Experts of a small language model.
Size: 20 layers, width 448, vocabulary 16384, 153M parameters.
Below are experts of layer 9 (counted from 0) of a mixture-of-experts language model. Rows are named router (the router's row for the expert), up (a neuron's input weights, with its number) and show model dimensions 224-335. Each number is 50 + 12 x the weight over its row's rms, rounded and kept within 0 to 99.
After each expert's rows: "gets" lists some tokens that make up at least twice as much of what it gets as of all text. This comes from a sample of Wikipedia text that the model never trained on. Tokens count by the router's weight.

# expert 25
router:41 43 60 73 52 35 56 45 34 37 56 43 47 36 38 52 61 45 28 51 36 55 65 74 43 61 46 46 52 52 68 57 57 51 63 47 67 54 40 49 42 68 65 58 56 41 47 51 74 73 64 63 45 72 57 46 32 46 38 50 36 52 37 39 45 57 52 54 48 61 46 37 44 39 54 45 55 27 60 56 43 63 43 39 54 52 68 53 58 59 40 55 57 33 50 57 34 61 51 45 27 45 45 35 43 37 46 68 49 45 58 38
up0:57 41 51 58 39 53 52 41 36 49 52 68 55 46 70 32 58 58 41 28 56 54 62 60 44 54 64 52 48 38 32 61 50 77 74 53 62 32 42 57 65 37 57 49 56 40 40 42 38 28 58 56 64 37 70 66 52 41 37 66 70 57 65 52 55 30 50 53 62 41 39 50 56 43 53 45 35 45 66 36 62 43 47 73 58 41 33 47 54 53 66 75 68 48 58 54 67 58 45 39 41 32 33 33 38 45 56 23 45 42 49 62
up1:54 56 64 49 09 43 47 51 60 59 53 56 61 55 60 64 51 47 33 31 27 46 40 53 50 40 40 52 55 58 46 64 35 38 53 52 44 47 38 49 27 39 45 52 33 37 47 61 56 69 41 44 29 52 53 21 42 48 65 48 45 35 51 63 66 58 40 65 42 58 51 43 40 73 47 53 42 42 42 46 64 60 62 26 41 76 54 57 53 75 40 46 29 37 52 34 44 49 40 65 57 33 75 54 30 49 50 41 46 58 41 62
up2:74 64 42 50 74 55 44 29 27 56 47 40 44 38 53 39 52 50 66 51 52 33 46 61 52 58 52 73 50 25 42 36 60 59 47 61 40 48 61 39 38 54 50 58 69 54 47 73 62 60 28 55 55 29 51 54 53 57 63 36 58 41 54 74 57 43 46 31 45 52 39 72 61 65 47 59 47 56 58 75 59 44 51 58 66 55 43 46 56 34 51 22 35 71 67 39 63 47 33 35 45 53 51 37 51 53 50 58 49 48 63 48
up3:66 44 38 59 50 57 38 47 64 34 49 54 56 58 44 47 37 43 53 31 62 41 73 61 68 79 37 40 66 49 65 57 58 56 55 50 52 63 49 46 59 54 48 49 55 75 63 50 45 82 38 52 43 57 53 56 55 40 47 59 44 51 30 54 52 58 33 49 49 50 58 61 59 49 78 50 41 31 59 45 59 49 46 43 50 45 63 55 44 47 42 41 49 17 29 55 50 59 56 28 58 47 42 45 58 46 56 60 46 59 62 74
gets: "-", "–", "1", " ", "+", "/"

# expert 61
router:37 41 52 54 52 53 50 61 60 56 54 48 49 39 54 40 54 62 70 50 29 47 49 47 55 55 42 41 52 28 56 41 49 61 42 65 54 46 43 56 56 44 43 50 42 32 43 66 27 62 48 34 68 39 47 31 40 49 51 65 29 58 44 63 66 64 47 65 65 59 54 69 44 50 44 42 55 41 71 62 41 44 62 53 52 38 48 59 60 47 45 40 53 73 51 35 27 43 38 46 38 47 39 56 40 55 38 62 44 50 44 54
up0:55 54 36 50 50 62 61 53 67 68 67 50 56 70 52 39 27 51 60 52 65 44 43 47 65 58 65 60 45 31 44 40 51 36 62 40 48 54 49 67 69 42 23 52 67 59 48 42 44 21 44 53 63 66 69 42 77 48 64 52 68 45 58 52 69 50 57 68 73 44 52 72 43 35 52 43 46 47 52 61 31 41 44 45 39 52 40 54 48 30 62 38 45 66 58 51 39 33 42 42 67 53 57 47 68 27 31 35 50 51 33 48
up1:39 70 47 40 63 49 56 60 66 39 60 50 54 30 31 52 40 49 68 52 61 27 48 52 35 32 42 40 35 37 58 61 36 61 55 40 33 53 66 59 67 22 68 58 33 55 48 67 37 51 42 31 48 23 71 39 48 72 48 51 48 43 48 55 53 63 32 63 29 52 62 39 55 41 35 45 47 53 53 53 53 39 53 30 47 36 51 44 47 54 54 50 58 69 47 60 45 51 60 13 57 59 30 53 51 49 60 51 30 45 55 67
up2:52 52 53 54 56 69 65 31 33 54 44 52 47 48 35 52 30 50 58 43 54 63 50 66 50 50 42 29 54 35 53 62 78 28 37 62 41 48 55 42 59 68 42 37 54 45 44 65 49 58 54 58 39 57 36 48 59 52 78 67 58 54 48 49 55 71 33 39 43 50 72 51 44 53 35 49 53 37 66 58 54 67 42 65 43 52 66 68 50 54 59 29 48 49 53 50 43 30 65 48 45 68 48 43 36 59 56 64 66 46 52 75
up3:40 48 59 42 60 77 61 44 43 38 61 45 44 50 43 73 67 64 69 60 34 56 37 57 58 54 42 27 43 46 56 60 28 47 51 54 45 48 46 39 43 63 72 43 54 20 45 41 50 62 47 38 55 47 43 51 39 34 35 26 65 48 39 32 46 89 52 54 57 48 53 53 66 45 56 48 42 39 61 51 37 49 54 58 50 57 64 43 44 30 69 44 43 63 79 49 54 21 42 40 50 65 54 51 53 46 66 87 57 39 61 53
gets: "\n", "more ", "|", ")", "most ", "other "

# expert 3
router:68 44 54 35 39 54 54 39 51 48 63 36 23 60 42 59 61 41 52 47 52 54 53 75 40 47 28 51 73 50 46 56 48 46 32 45 60 56 45 46 59 40 59 28 11 77 55 14 73 60 56 64 72 36 48 29 55 38 59 48 45 36 41 45 60 45 55 36 60 41 55 70 36 64 52 50 63 45 41 62 38 59 41 70 44 59 48 55 52 52 34 68 49 40 51 36 42 46 59 50 62 58 30 41 43 31 55 60 40 27 51 58
up0:44 35 43 58 40 56 50 41 76 59 39 44 48 45 35 56 64 53 28 76 84 43 42 65 68 42 42 62 27 59 35 51 51 41 69 49 61 39 56 41 56 53 54 54 45 46 53 35 57 59 44 41 57 55 52 47 37 55 27 33 28 65 43 52 45 64 57 39 56 25 27 53 61 55 39 65 54 40 44 59 49 69 49 49 59 52 42 54 58 54 52 27 67 33 44 67 48 27 66 45 60 55 36 48 37 27 62 44 48 58 35 65
up1:59 62 34 54 67 54 53 59 37 61 48 39 36 41 40 40 62 67 33 77 50 37 49 67 44 41 35 31 35 52 42 56 37 41 42 62 60 57 48 56 56 81 81 69 45 50 43 48 53 73 39 44 60 71 42 70 38 42 62 62 40 66 61 41 26 55 63 63 38 52 54 38 41 74 65 54 45 42 47 22 43 53 57 54 62 39 37 59 52 45 55 62 42 42 42 49 39 48 43 72 56 53 42 53 49 64 53 48 53 46 50 41
up2:45 51 55 57 27 50 58 59 37 71 35 48 42 63 62 62 55 51 53 25 50 59 55 54 43 61 38 40 38 42 47 44 32 70 20 45 48 43 58 66 50 54 56 59 29 56 66 46 54 61 47 33 62 56 50 23 43 65 41 57 43 55 19 55 56 47 49 47 47 59 56 46 42 51 43 47 46 50 38 59 49 69 29 37 61 42 53 41 32 43 69 54 51 33 36 40 59 53 58 73 36 44 44 51 29 57 56 66 47 55 52 48
up3:30 32 44 54 46 50 37 48 48 54 48 50 49 64 40 37 44 64 63 63 62 38 49 54 51 63 28 48 56 54 33 66 42 43 46 55 53 56 51 44 53 54 66 50 39 64 43 54 45 40 43 53 41 40 54 36 46 53 29 58 37 66 61 54 56 63 55 43 54 29 60 47 58 70 42 36 94 37 35 57 67 57 35 48 51 52 51 66 43 28 65 58 45 60 45 55 48 36 47 29 62 63 59 43 38 50 60 65 41 59 50 46
gets: "- ", "|", ": ", "==", "200", "201"

# expert 75
router:62 34 32 66 29 44 39 31 81 40 53 26 41 53 45 60 50 43 46 58 44 37 58 53 58 53 27 44 70 66 52 53 36 41 24 45 48 50 55 57 39 40 45 62 52 45 79 67 34 35 51 61 54 63 74 43 67 53 41 49 24 57 57 39 51 38 35 40 41 57 28 36 47 58 53 26 50 55 54 47 47 54 62 42 34 47 63 72 64 57 37 65 25 50 49 58 51 57 63 40 50 42 51 67 17 46 50 58 36 33 59 62
up0:63 36 31 52 28 53 42 63 45 63 40 70 22 58 65 50 37 47 50 59 45 45 32 42 55 29 41 35 54 45 42 52 38 77 55 47 54 59 38 58 77 61 28 38 42 47 42 22 39 44 49 50 56 67 38 57 27 54 34 63 32 62 45 27 36 44 49 49 20 58 40 64 49 64 41 66 35 45 40 48 59 40 44 53 68 52 33 46 29 52 56 58 67 34 50 60 55 44 47 64 44 49 48 41 48 37 31 56 71 69 58 49
up1:29 33 51 46 43 77 53 60 44 40 40 58 56 61 50 43 50 38 43 32 62 41 45 46 29 52 39 33 52 59 32 36 25 49 54 37 50 68 38 38 74 29 34 63 41 49 69 82 48 56 45 79 51 38 70 36 63 39 57 51 27 39 46 59 27 44 39 58 57 31 32 52 36 54 46 45 58 61 56 42 47 38 63 51 87 50 43 50 49 34 57 57 24 59 73 58 48 40 57 62 55 41 44 56 43 47 58 76 55 50 52 54
up2:38 40 34 77 53 42 51 55 31 50 38 54 68 59 55 62 36 32 70 61 39 46 68 59 54 42 46 47 63 33 63 66 44 45 51 50 54 24 36 43 73 22 43 25 47 44 59 41 45 42 53 37 46 62 50 46 46 59 44 42 48 55 49 59 58 42 41 47 46 69 56 51 52 43 43 59 40 35 50 66 26 58 45 58 33 35 59 40 58 35 48 42 58 53 44 44 03 33 60 34 47 53 53 39 41 71 33 70 38 64 44 55
up3:40 47 73 46 34 16 62 45 46 45 34 45 54 59 43 43 53 52 42 45 55 58 37 55 70 63 67 52 45 40 50 47 53 30 56 79 57 22 62 40 27 42 58 74 37 62 57 37 48 69 42 58 42 40 51 43 37 59 47 51 31 56 68 50 42 51 43 28 65 48 48 32 48 49 61 35 48 33 59 52 59 42 48 29 44 49 55 52 66 51 73 44 44 79 48 49 41 27 61 40 50 54 28 57 42 41 73 42 43 59 54 63
gets: "the ", "of ", "in ", ": ", "United ", "within "

# expert 18
router:44 26 55 30 42 24 63 45 45 24 43 46 42 45 38 45 62 36 55 52 49 59 53 36 66 40 67 40 42 51 58 69 46 60 57 68 59 29 45 57 36 46 61 40 42 61 49 45 50 36 52 51 60 60 50 24 37 57 42 61 53 61 44 43 67 46 35 43 63 61 37 39 57 41 45 53 58 52 40 29 45 24 50 67 28 35 67 54 49 57 53 57 34 50 32 56 54 56 43 42 59 47 31 29 43 59 59 37 28 65 47 29
up0:71 54 69 49 78 52 30 57 50 50 50 26 63 53 58 53 36 43 67 48 66 53 53 28 51 61 39 44 75 44 50 39 64 52 63 41 46 54 46 55 55 59 59 57 52 52 59 43 52 51 53 37 32 84 30 36 34 65 63 44 52 53 65 46 61 39 40 65 57 66 55 63 32 51 37 72 48 41 76 38 54 69 21 41 59 55 58 51 43 65 15 39 61 22 28 55 56 52 48 37 53 46 60 69 33 56 53 45 56 57 63 68
up1:42 46 47 44 47 44 47 46 53 32 44 66 79 48 62 61 50 27 55 40 54 72 37 41 46 49 65 55 35 30 51 79 61 45 60 41 51 41 63 38 51 44 38 39 63 49 25 21 42 57 44 28 39 56 53 46 55 43 41 58 69 68 62 43 63 64 28 47 46 57 44 58 54 61 48 45 59 51 73 26 42 48 52 52 53 56 59 41 61 69 51 41 51 61 40 33 54 56 45 59 41 45 28 18 53 71 77 50 49 45 47 59
up2:63 71 14 49 26 52 39 57 62 42 70 63 54 46 26 63 51 34 79 44 33 54 44 44 57 60 32 49 66 51 28 46 47 43 52 40 39 44 38 64 40 51 61 54 56 43 52 70 39 39 47 43 48 54 49 33 45 66 51 56 30 49 28 41 33 39 62 52 43 47 50 40 58 85 56 58 57 51 25 50 51 47 62 72 61 54 48 47 54 45 40 51 30 34 33 55 31 29 42 43 42 44 35 39 43 76 43 52 31 45 59 39
up3:50 62 44 58 60 63 32 45 49 68 67 59 58 54 34 46 32 75 64 53 42 69 59 60 54 46 35 33 57 57 58 47 58 41 34 54 50 47 46 67 45 56 58 57 35 56 37 33 34 45 35 56 68 62 40 36 57 33 58 48 46 57 53 51 43 45 38 38 63 50 56 49 42 49 29 39 33 71 68 56 40 57 53 60 50 54 66 44 57 63 36 43 46 39 61 48 53 45 55 73 45 46 28 53 50 64 49 57 76 66 45 57
gets: "th ", "1 ", "first ", "2 ", "5 ", "3 "

# expert 42
router:59 32 79 42 41 53 49 61 45 42 46 43 36 34 48 67 50 33 32 61 37 49 38 60 51 51 75 55 56 69 51 41 46 32 64 44 49 47 29 71 31 61 39 45 59 74 64 56 47 69 55 53 44 50 46 33 69 33 60 56 52 43 48 32 53 41 50 67 31 42 35 39 60 36 51 72 51 68 50 39 36 52 59 28 42 44 50 65 48 47 38 47 38 57 44 43 53 37 62 62 27 50 63 29 62 46 33 59 54 60 50 41
up0:74 56 63 60 59 62 46 40 45 35 40 61 41 49 49 36 53 32 82 42 56 27 61 48 50 38 60 48 49 50 45 35 38 36 60 62 43 37 50 64 47 67 56 32 25 59 61 76 50 36 45 49 33 62 60 38 26 26 58 53 51 27 45 64 48 46 43 39 55 53 42 49 47 26 34 50 54 58 36 42 39 51 51 39 38 63 68 44 44 63 51 50 64 50 45 58 31 32 56 71 49 45 44 49 77 50 40 61 42 45 45 36
up1:52 67 68 65 87 47 43 58 46 39 52 62 53 37 43 49 51 35 52 56 39 58 38 64 49 29 51 27 34 43 44 33 48 58 48 35 52 39 45 62 63 38 56 35 33 46 36 34 48 44 39 47 40 58 41 44 59 57 47 39 54 41 70 42 32 55 50 54 53 18 27 45 47 51 46 50 51 41 55 54 49 39 32 53 45 46 41 19 65 34 58 29 45 51 51 56 47 36 54 39 58 57 69 78 47 56 55 41 49 27 39 37
up2:34 60 48 26 55 43 38 45 26 44 47 75 56 29 48 29 69 66 58 39 63 51 40 33 50 46 56 27 77 43 42 53 66 52 66 24 31 47 60 46 60 51 51 48 39 38 48 45 48 44 44 44 47 51 60 45 68 41 57 60 50 54 45 19 28 49 56 46 56 62 53 38 28 42 70 55 51 61 55 70 52 59 33 54 39 28 25 55 61 46 38 56 42 47 31 44 45 35 42 53 45 42 53 62 53 58 56 58 35 38 74 34
up3:56 76 60 12 33 29 64 53 52 45 62 61 51 45 36 60 56 38 60 36 35 38 48 50 50 51 53 48 43 46 54 23 42 34 45 84 75 40 38 51 48 52 66 45 49 43 65 42 57 54 19 44 54 25 50 54 53 38 43 69 45 66 50 49 33 39 68 43 49 52 59 57 52 31 41 48 32 60 37 55 40 89 67 27 49 41 69 63 60 61 34 57 44 51 51 28 63 55 64 56 49 45 51 41 49 35 41 52 50 67 57 40
gets: "(", "a ", "\" ", "1 ", "2 ", "3 "

# expert 34
router:72 34 74 31 42 40 47 49 76 51 39 54 33 54 64 68 55 35 31 65 58 41 70 62 50 46 53 57 62 51 44 34 47 54 40 55 42 68 46 56 33 59 25 51 41 45 25 39 39 73 65 51 65 66 78 54 41 13 59 56 43 45 33 40 39 41 47 55 29 58 62 35 44 32 56 54 46 43 13 56 62 42 38 68 58 44 64 40 35 51 66 47 44 53 27 47 31 40 61 45 48 46 39 28 42 45 34 57 52 39 58 50
up0:63 60 55 77 56 51 53 31 58 51 36 57 49 66 59 53 58 60 44 37 59 51 77 43 65 47 39 55 47 37 49 50 41 57 33 46 55 47 78 48 62 44 49 32 80 59 63 61 60 66 42 56 57 56 54 33 46 27 33 49 36 44 66 54 53 68 46 63 39 50 52 56 40 56 62 60 39 67 59 71 66 40 44 63 31 55 43 65 31 64 43 42 45 68 40 41 62 50 56 45 35 57 38 35 60 51 34 77 70 66 53 62
up1:40 43 40 50 33 67 53 31 51 61 50 30 57 57 53 42 41 66 50 49 54 38 32 41 40 52 55 54 64 57 39 54 67 37 51 57 54 45 35 32 35 45 60 43 69 50 37 64 45 57 80 61 55 18 50 22 47 40 51 58 52 43 54 55 61 49 44 46 53 66 53 62 46 62 55 50 51 40 80 41 64 53 54 43 64 36 56 53 52 49 55 45 40 62 59 58 67 57 44 38 48 40 65 50 52 42 64 36 37 66 48 77
up2:54 50 56 49 45 66 53 47 60 30 38 40 61 48 55 55 59 29 47 39 58 67 54 72 48 23 84 48 40 52 53 56 40 47 59 74 40 52 45 54 49 59 34 50 47 51 53 43 45 63 51 61 41 73 68 47 62 24 34 33 31 49 48 53 31 54 46 59 58 61 33 55 35 59 49 55 50 57 53 31 37 45 52 50 45 37 46 52 45 31 68 47 68 41 49 34 58 45 60 67 50 49 37 43 44 69 61 40 51 55 39 40
up3:48 54 60 56 19 40 64 54 45 39 40 18 40 52 57 49 31 49 44 41 55 26 42 63 76 49 61 49 76 50 53 42 74 60 41 43 39 58 40 45 54 54 33 34 31 30 26 14 50 68 63 60 39 54 50 57 52 51 35 41 41 60 28 30 49 45 36 57 36 65 35 53 50 45 46 60 43 50 56 35 47 45 47 50 55 50 43 31 54 41 55 46 49 56 48 45 35 42 48 54 41 48 48 58 40 61 35 48 70 83 67 55
gets: "\n", "- ", "\n\n", ". ", "==", "; "

# expert 57
router:63 58 53 51 67 47 56 49 36 40 53 44 48 49 51 48 63 53 49 45 58 41 36 39 45 60 40 34 51 61 49 65 57 50 35 65 29 48 59 77 41 42 68 69 64 66 64 51 44 37 61 41 53 37 52 60 51 41 51 57 66 48 72 55 71 58 38 60 59 38 39 26 62 44 52 58 26 58 63 29 47 62 69 52 55 49 45 55 64 47 36 64 69 76 49 46 74 34 64 43 63 41 58 45 44 73 61 48 39 68 51 41
up0:57 49 31 49 54 70 54 43 34 42 61 48 61 65 47 29 53 56 42 47 48 28 51 78 36 23 58 56 40 52 47 58 60 24 62 50 51 43 49 43 25 97 53 57 56 50 47 45 44 59 58 53 33 35 73 59 57 61 44 54 43 28 62 35 50 47 67 63 66 51 36 43 45 48 50 53 59 56 26 47 48 56 37 49 49 43 46 45 55 34 61 57 35 84 49 36 57 38 60 44 37 58 53 41 48 39 55 33 45 64 45 46
up1:36 34 49 33 20 74 20 56 48 41 57 46 41 52 67 48 43 26 67 54 55 54 44 58 55 47 63 45 41 55 72 42 49 53 59 54 56 64 59 46 65 34 54 59 44 61 31 44 73 47 49 44 36 54 74 51 40 42 64 37 57 52 48 46 48 56 75 58 57 22 29 51 45 43 43 58 59 42 48 52 51 55 53 29 39 37 35 37 45 39 76 56 49 54 42 57 57 60 45 46 52 56 37 49 68 45 48 77 47 73 44 73
up2:37 48 63 51 70 18 45 55 54 33 38 68 61 49 48 44 67 72 41 43 58 49 45 58 48 51 56 56 47 49 42 46 42 47 63 39 41 30 37 73 49 73 31 40 49 37 62 44 45 58 41 52 62 32 52 51 44 49 49 74 52 58 48 65 34 30 35 64 78 42 51 52 53 47 52 42 48 44 65 24 63 53 55 38 46 67 50 47 77 76 48 53 47 58 33 65 46 35 27 51 38 53 75 49 51 42 25 39 57 29 52 44
up3:62 64 40 48 55 76 55 41 49 30 36 61 56 59 33 58 43 52 56 48 55 27 57 43 73 53 51 53 55 43 50 56 56 32 58 47 59 35 58 34 55 43 49 59 44 45 42 64 24 39 45 56 64 52 44 40 46 37 55 64 67 41 49 49 51 53 50 36 53 29 52 37 51 36 54 31 55 39 37 66 56 67 58 55 45 63 67 61 36 43 38 22 72 38 56 44 65 36 25 57 47 53 43 55 51 49 88 40 35 53 49 42
gets: ".", ". ", "\n\n", ",", "|", ":"

# expert 27
router:58 52 46 71 31 50 35 62 65 52 51 63 63 73 57 59 44 32 50 44 59 27 45 36 54 54 49 36 54 54 53 58 64 62 41 62 53 43 54 66 43 45 66 32 50 44 36 58 60 53 63 47 50 36 68 52 53 55 57 51 33 73 53 46 44 51 49 79 46 60 63 64 62 61 48 47 69 29 40 43 35 52 32 46 29 31 44 55 34 42 47 46 42 75 63 64 55 54 43 58 43 49 04 70 46 74 33 56 41 61 41 40
up0:47 66 37 49 38 70 58 39 52 47 56 36 62 58 62 49 23 50 49 56 47 63 74 75 34 61 63 43 55 44 66 44 69 35 41 64 50 23 53 40 49 30 56 53 32 60 46 51 47 42 44 65 46 57 37 59 50 65 60 42 60 42 52 48 53 37 43 56 56 59 48 47 60 53 49 44 16 41 75 53 56 46 46 66 52 56 60 62 62 38 74 59 53 62 60 40 63 55 34 50 42 55 39 52 55 53 35 68 46 61 45 66
up1:50 67 50 65 19 56 57 41 73 76 90 60 49 48 46 59 53 65 80 55 49 27 44 68 53 44 52 50 69 30 43 40 38 53 61 70 43 41 46 63 54 53 43 57 52 44 68 44 53 43 57 52 41 56 56 57 68 44 48 54 59 55 60 56 42 75 40 46 46 53 61 69 46 36 34 37 54 41 68 46 51 48 52 40 50 45 47 75 56 36 55 49 45 58 64 51 39 53 57 52 65 48 39 50 33 32 67 55 52 43 38 53
up2:65 82 31 50 77 76 46 61 57 33 44 44 35 71 59 47 34 59 66 56 38 50 53 57 47 44 60 54 44 73 54 43 70 44 74 40 63 49 55 57 41 40 57 64 48 48 58 51 60 67 31 60 59 25 67 47 38 40 40 49 28 53 60 49 45 57 43 37 67 72 52 35 58 71 54 65 42 52 51 56 44 47 37 55 40 48 36 67 61 32 49 46 42 32 50 69 56 60 56 52 39 35 65 52 56 66 50 63 85 50 55 56
up3:54 50 57 55 45 63 41 40 65 38 43 58 60 43 58 41 44 43 38 54 70 37 60 37 67 58 59 73 52 43 61 56 56 50 36 56 52 31 60 45 62 33 36 42 49 43 57 60 38 71 51 25 26 47 63 56 48 33 59 55 56 64 44 48 38 49 47 56 25 70 56 62 58 58 29 46 59 49 47 57 49 51 57 39 36 55 49 47 46 63 52 74 40 62 41 50 47 54 58 45 50 81 44 48 39 78 49 46 61 58 71 46
gets: "and ", ", ", "to ", "was ", "or ", "also "

# expert 15
router:67 53 36 75 39 45 48 41 70 38 40 57 66 40 49 43 51 28 33 47 55 49 33 37 55 61 49 48 65 54 31 46 69 51 36 43 57 46 52 61 29 51 46 37 41 33 34 66 50 45 65 47 46 47 70 62 35 43 38 34 45 82 38 53 56 54 47 50 30 48 58 56 49 50 41 55 60 27 46 38 35 67 40 52 33 25 42 66 39 61 34 33 54 64 61 59 49 42 55 50 41 48 16 55 40 58 54 46 48 50 50 38
up0:63 45 52 62 69 45 41 24 62 52 30 53 55 59 50 38 32 55 51 54 57 50 60 53 45 49 53 45 46 54 47 47 41 56 53 86 60 41 51 61 51 81 32 44 49 54 53 66 34 40 62 54 42 49 46 42 64 61 45 51 57 24 46 26 23 45 52 53 65 41 45 65 48 62 63 43 42 72 43 49 68 55 43 69 34 33 33 54 46 52 40 57 44 49 21 40 49 37 59 49 51 52 18 57 74 36 42 53 51 74 31 53
up1:44 49 35 32 45 40 67 54 44 38 53 55 65 65 49 24 56 56 45 53 59 43 40 70 43 54 52 47 48 37 84 49 45 35 51 46 74 37 57 36 52 19 40 58 43 41 61 47 64 82 51 41 51 27 32 22 50 25 51 42 45 47 37 32 50 46 50 54 69 56 46 60 54 40 65 51 61 64 44 66 48 48 50 57 43 25 43 28 31 45 38 57 47 28 32 41 49 57 59 60 32 54 57 35 64 29 35 73 64 60 42 39
up2:70 60 38 47 56 37 55 44 72 44 40 47 64 42 61 61 62 60 70 37 71 55 59 49 43 47 65 27 50 47 51 64 73 72 48 42 41 52 58 41 46 57 79 47 55 64 58 52 46 23 50 50 63 52 61 57 54 48 50 72 55 48 34 82 30 55 65 39 57 51 25 47 68 38 52 34 46 51 38 62 62 32 48 39 25 76 69 58 55 59 42 70 59 47 52 53 66 44 49 63 69 60 65 46 43 75 46 47 65 48 47 46
up3:64 61 58 52 39 55 36 73 41 57 46 71 50 49 51 48 44 42 49 63 65 61 50 60 48 50 34 67 66 56 40 33 59 52 48 48 52 56 45 53 47 18 41 58 39 36 59 58 39 39 50 39 27 55 42 43 38 47 55 43 55 56 43 54 47 42 53 62 47 57 54 51 58 70 69 62 41 51 54 60 46 57 48 63 61 46 40 53 70 68 51 48 42 33 62 41 49 39 50 45 37 60 69 41 48 39 34 69 32 47 53 68
gets: "and ", ", ", "to ", "but ", "or ", "with "

# expert 22
router:64 51 65 64 41 40 53 43 59 50 49 56 53 59 57 50 66 79 57 58 64 52 68 40 40 39 42 36 36 67 38 68 54 60 70 55 36 44 52 66 53 42 46 34 41 28 63 57 51 40 43 53 64 60 54 50 59 48 63 50 33 73 48 71 35 76 55 42 47 33 58 55 64 49 65 52 50 49 44 31 53 41 56 44 47 57 35 62 69 47 48 56 31 58 53 50 48 54 41 31 48 39 47 52 44 65 40 55 63 48 52 44
up0:61 53 38 53 22 55 46 48 58 32 46 54 60 43 35 43 39 58 40 50 39 64 63 47 62 73 43 26 61 30 57 74 43 25 59 60 57 61 33 65 36 65 46 46 35 71 60 56 35 56 46 50 42 53 37 49 47 43 38 45 45 32 75 52 57 65 54 42 34 61 53 65 41 73 57 49 42 49 50 44 49 51 39 44 45 47 76 31 53 44 55 44 42 23 57 25 39 52 32 24 44 37 32 59 47 41 46 67 57 61 54 44
up1:53 52 33 39 64 33 40 40 28 69 62 48 67 54 62 30 35 45 53 37 54 29 72 29 50 45 55 52 43 63 28 44 48 55 53 43 52 50 55 54 51 52 51 40 46 67 36 48 46 36 42 82 64 62 49 57 60 58 44 35 44 56 58 63 38 51 50 45 60 64 30 64 74 48 47 50 41 59 69 54 70 37 32 50 36 74 47 42 59 26 56 55 29 72 52 46 38 42 48 29 71 39 54 35 56 57 64 30 63 66 26 36
up2:47 41 51 55 72 54 28 56 58 44 60 39 60 52 53 51 50 52 74 48 50 49 68 51 34 39 35 34 47 68 50 53 42 47 76 41 59 56 38 74 55 51 68 70 46 36 68 65 62 51 50 44 57 31 74 51 61 48 47 31 27 48 63 54 48 76 34 48 53 40 63 59 58 51 55 43 48 69 56 49 66 37 19 49 50 30 38 50 41 46 51 50 52 33 47 32 66 59 32 60 42 41 50 65 58 78 43 75 58 65 44 52
up3:58 55 38 39 50 43 38 57 55 52 68 51 63 51 44 59 63 46 53 63 38 59 55 41 39 48 52 59 45 72 54 52 39 66 51 38 49 68 43 54 54 63 38 36 34 58 55 37 55 36 55 53 55 54 49 65 28 18 23 56 43 80 59 64 39 40 59 49 65 41 54 66 55 45 60 63 36 47 46 48 50 25 52 56 38 40 55 55 50 34 54 42 54 19 39 31 70 48 55 57 47 46 34 48 27 48 66 61 54 43 44 59
gets: "\n\n", ". ", ") ", "\n", "| ", ", "

# expert 6
router:57 61 56 36 40 53 67 58 35 47 46 39 53 34 50 59 51 35 40 40 49 35 59 46 42 31 18 47 60 51 46 50 58 50 29 53 48 68 48 60 63 58 78 23 43 41 70 38 57 43 44 63 44 27 58 54 51 45 55 50 51 35 52 35 30 36 57 48 80 43 57 56 31 49 72 40 41 53 36 66 64 60 51 62 50 49 33 44 69 47 53 69 52 54 69 42 44 55 50 64 60 58 37 47 38 45 51 34 46 48 66 31
up0:35 37 67 28 57 58 66 49 64 47 51 42 76 46 56 61 52 23 61 43 69 26 40 33 58 63 52 56 57 43 33 58 55 41 56 76 35 52 57 57 60 66 69 30 48 48 56 59 47 56 37 41 28 32 54 56 35 37 43 34 48 51 59 41 51 53 64 55 68 36 53 56 51 58 48 30 33 47 42 25 52 55 69 63 67 75 61 44 41 66 39 54 53 29 23 60 57 45 36 48 39 46 61 50 66 27 74 48 50 52 60 65
up1:50 54 59 31 57 49 30 54 51 47 57 48 53 14 41 36 73 33 60 34 48 33 44 43 61 41 42 53 74 26 61 60 45 50 34 65 51 50 62 59 57 63 37 50 49 71 62 70 35 46 38 40 53 56 46 60 33 49 62 42 62 28 47 35 32 30 46 66 50 49 54 32 65 61 30 42 44 27 29 58 48 64 67 46 27 64 43 48 53 37 37 43 34 52 61 51 37 59 35 51 51 39 47 57 65 62 52 44 57 51 83 23
up2:63 53 55 36 45 65 32 59 65 50 31 52 43 60 57 68 43 16 61 65 69 60 59 45 50 51 41 44 40 70 44 64 33 47 34 53 58 34 53 53 55 75 49 54 41 44 61 19 52 58 27 62 51 47 53 53 53 41 58 41 56 66 49 53 40 60 40 30 53 41 36 64 60 65 30 52 39 59 67 49 37 58 24 54 38 52 46 60 57 47 70 66 31 69 35 31 51 41 49 71 44 49 19 36 47 30 48 47 57 59 60 41
up3:49 14 41 44 40 59 51 44 64 40 36 34 34 45 42 50 60 76 72 20 27 52 58 58 64 68 46 51 50 68 51 65 46 39 47 62 63 55 41 40 40 67 50 14 41 46 45 37 51 46 55 48 54 35 62 32 52 47 52 44 35 44 53 60 64 56 60 44 36 44 27 68 53 65 47 42 35 48 46 71 45 29 58 71 50 70 60 43 60 51 50 66 26 58 48 43 24 48 35 66 62 55 56 69 38 31 47 29 63 42 54 50
gets: "\n", "- ", " ", "=", "\n\n", "r"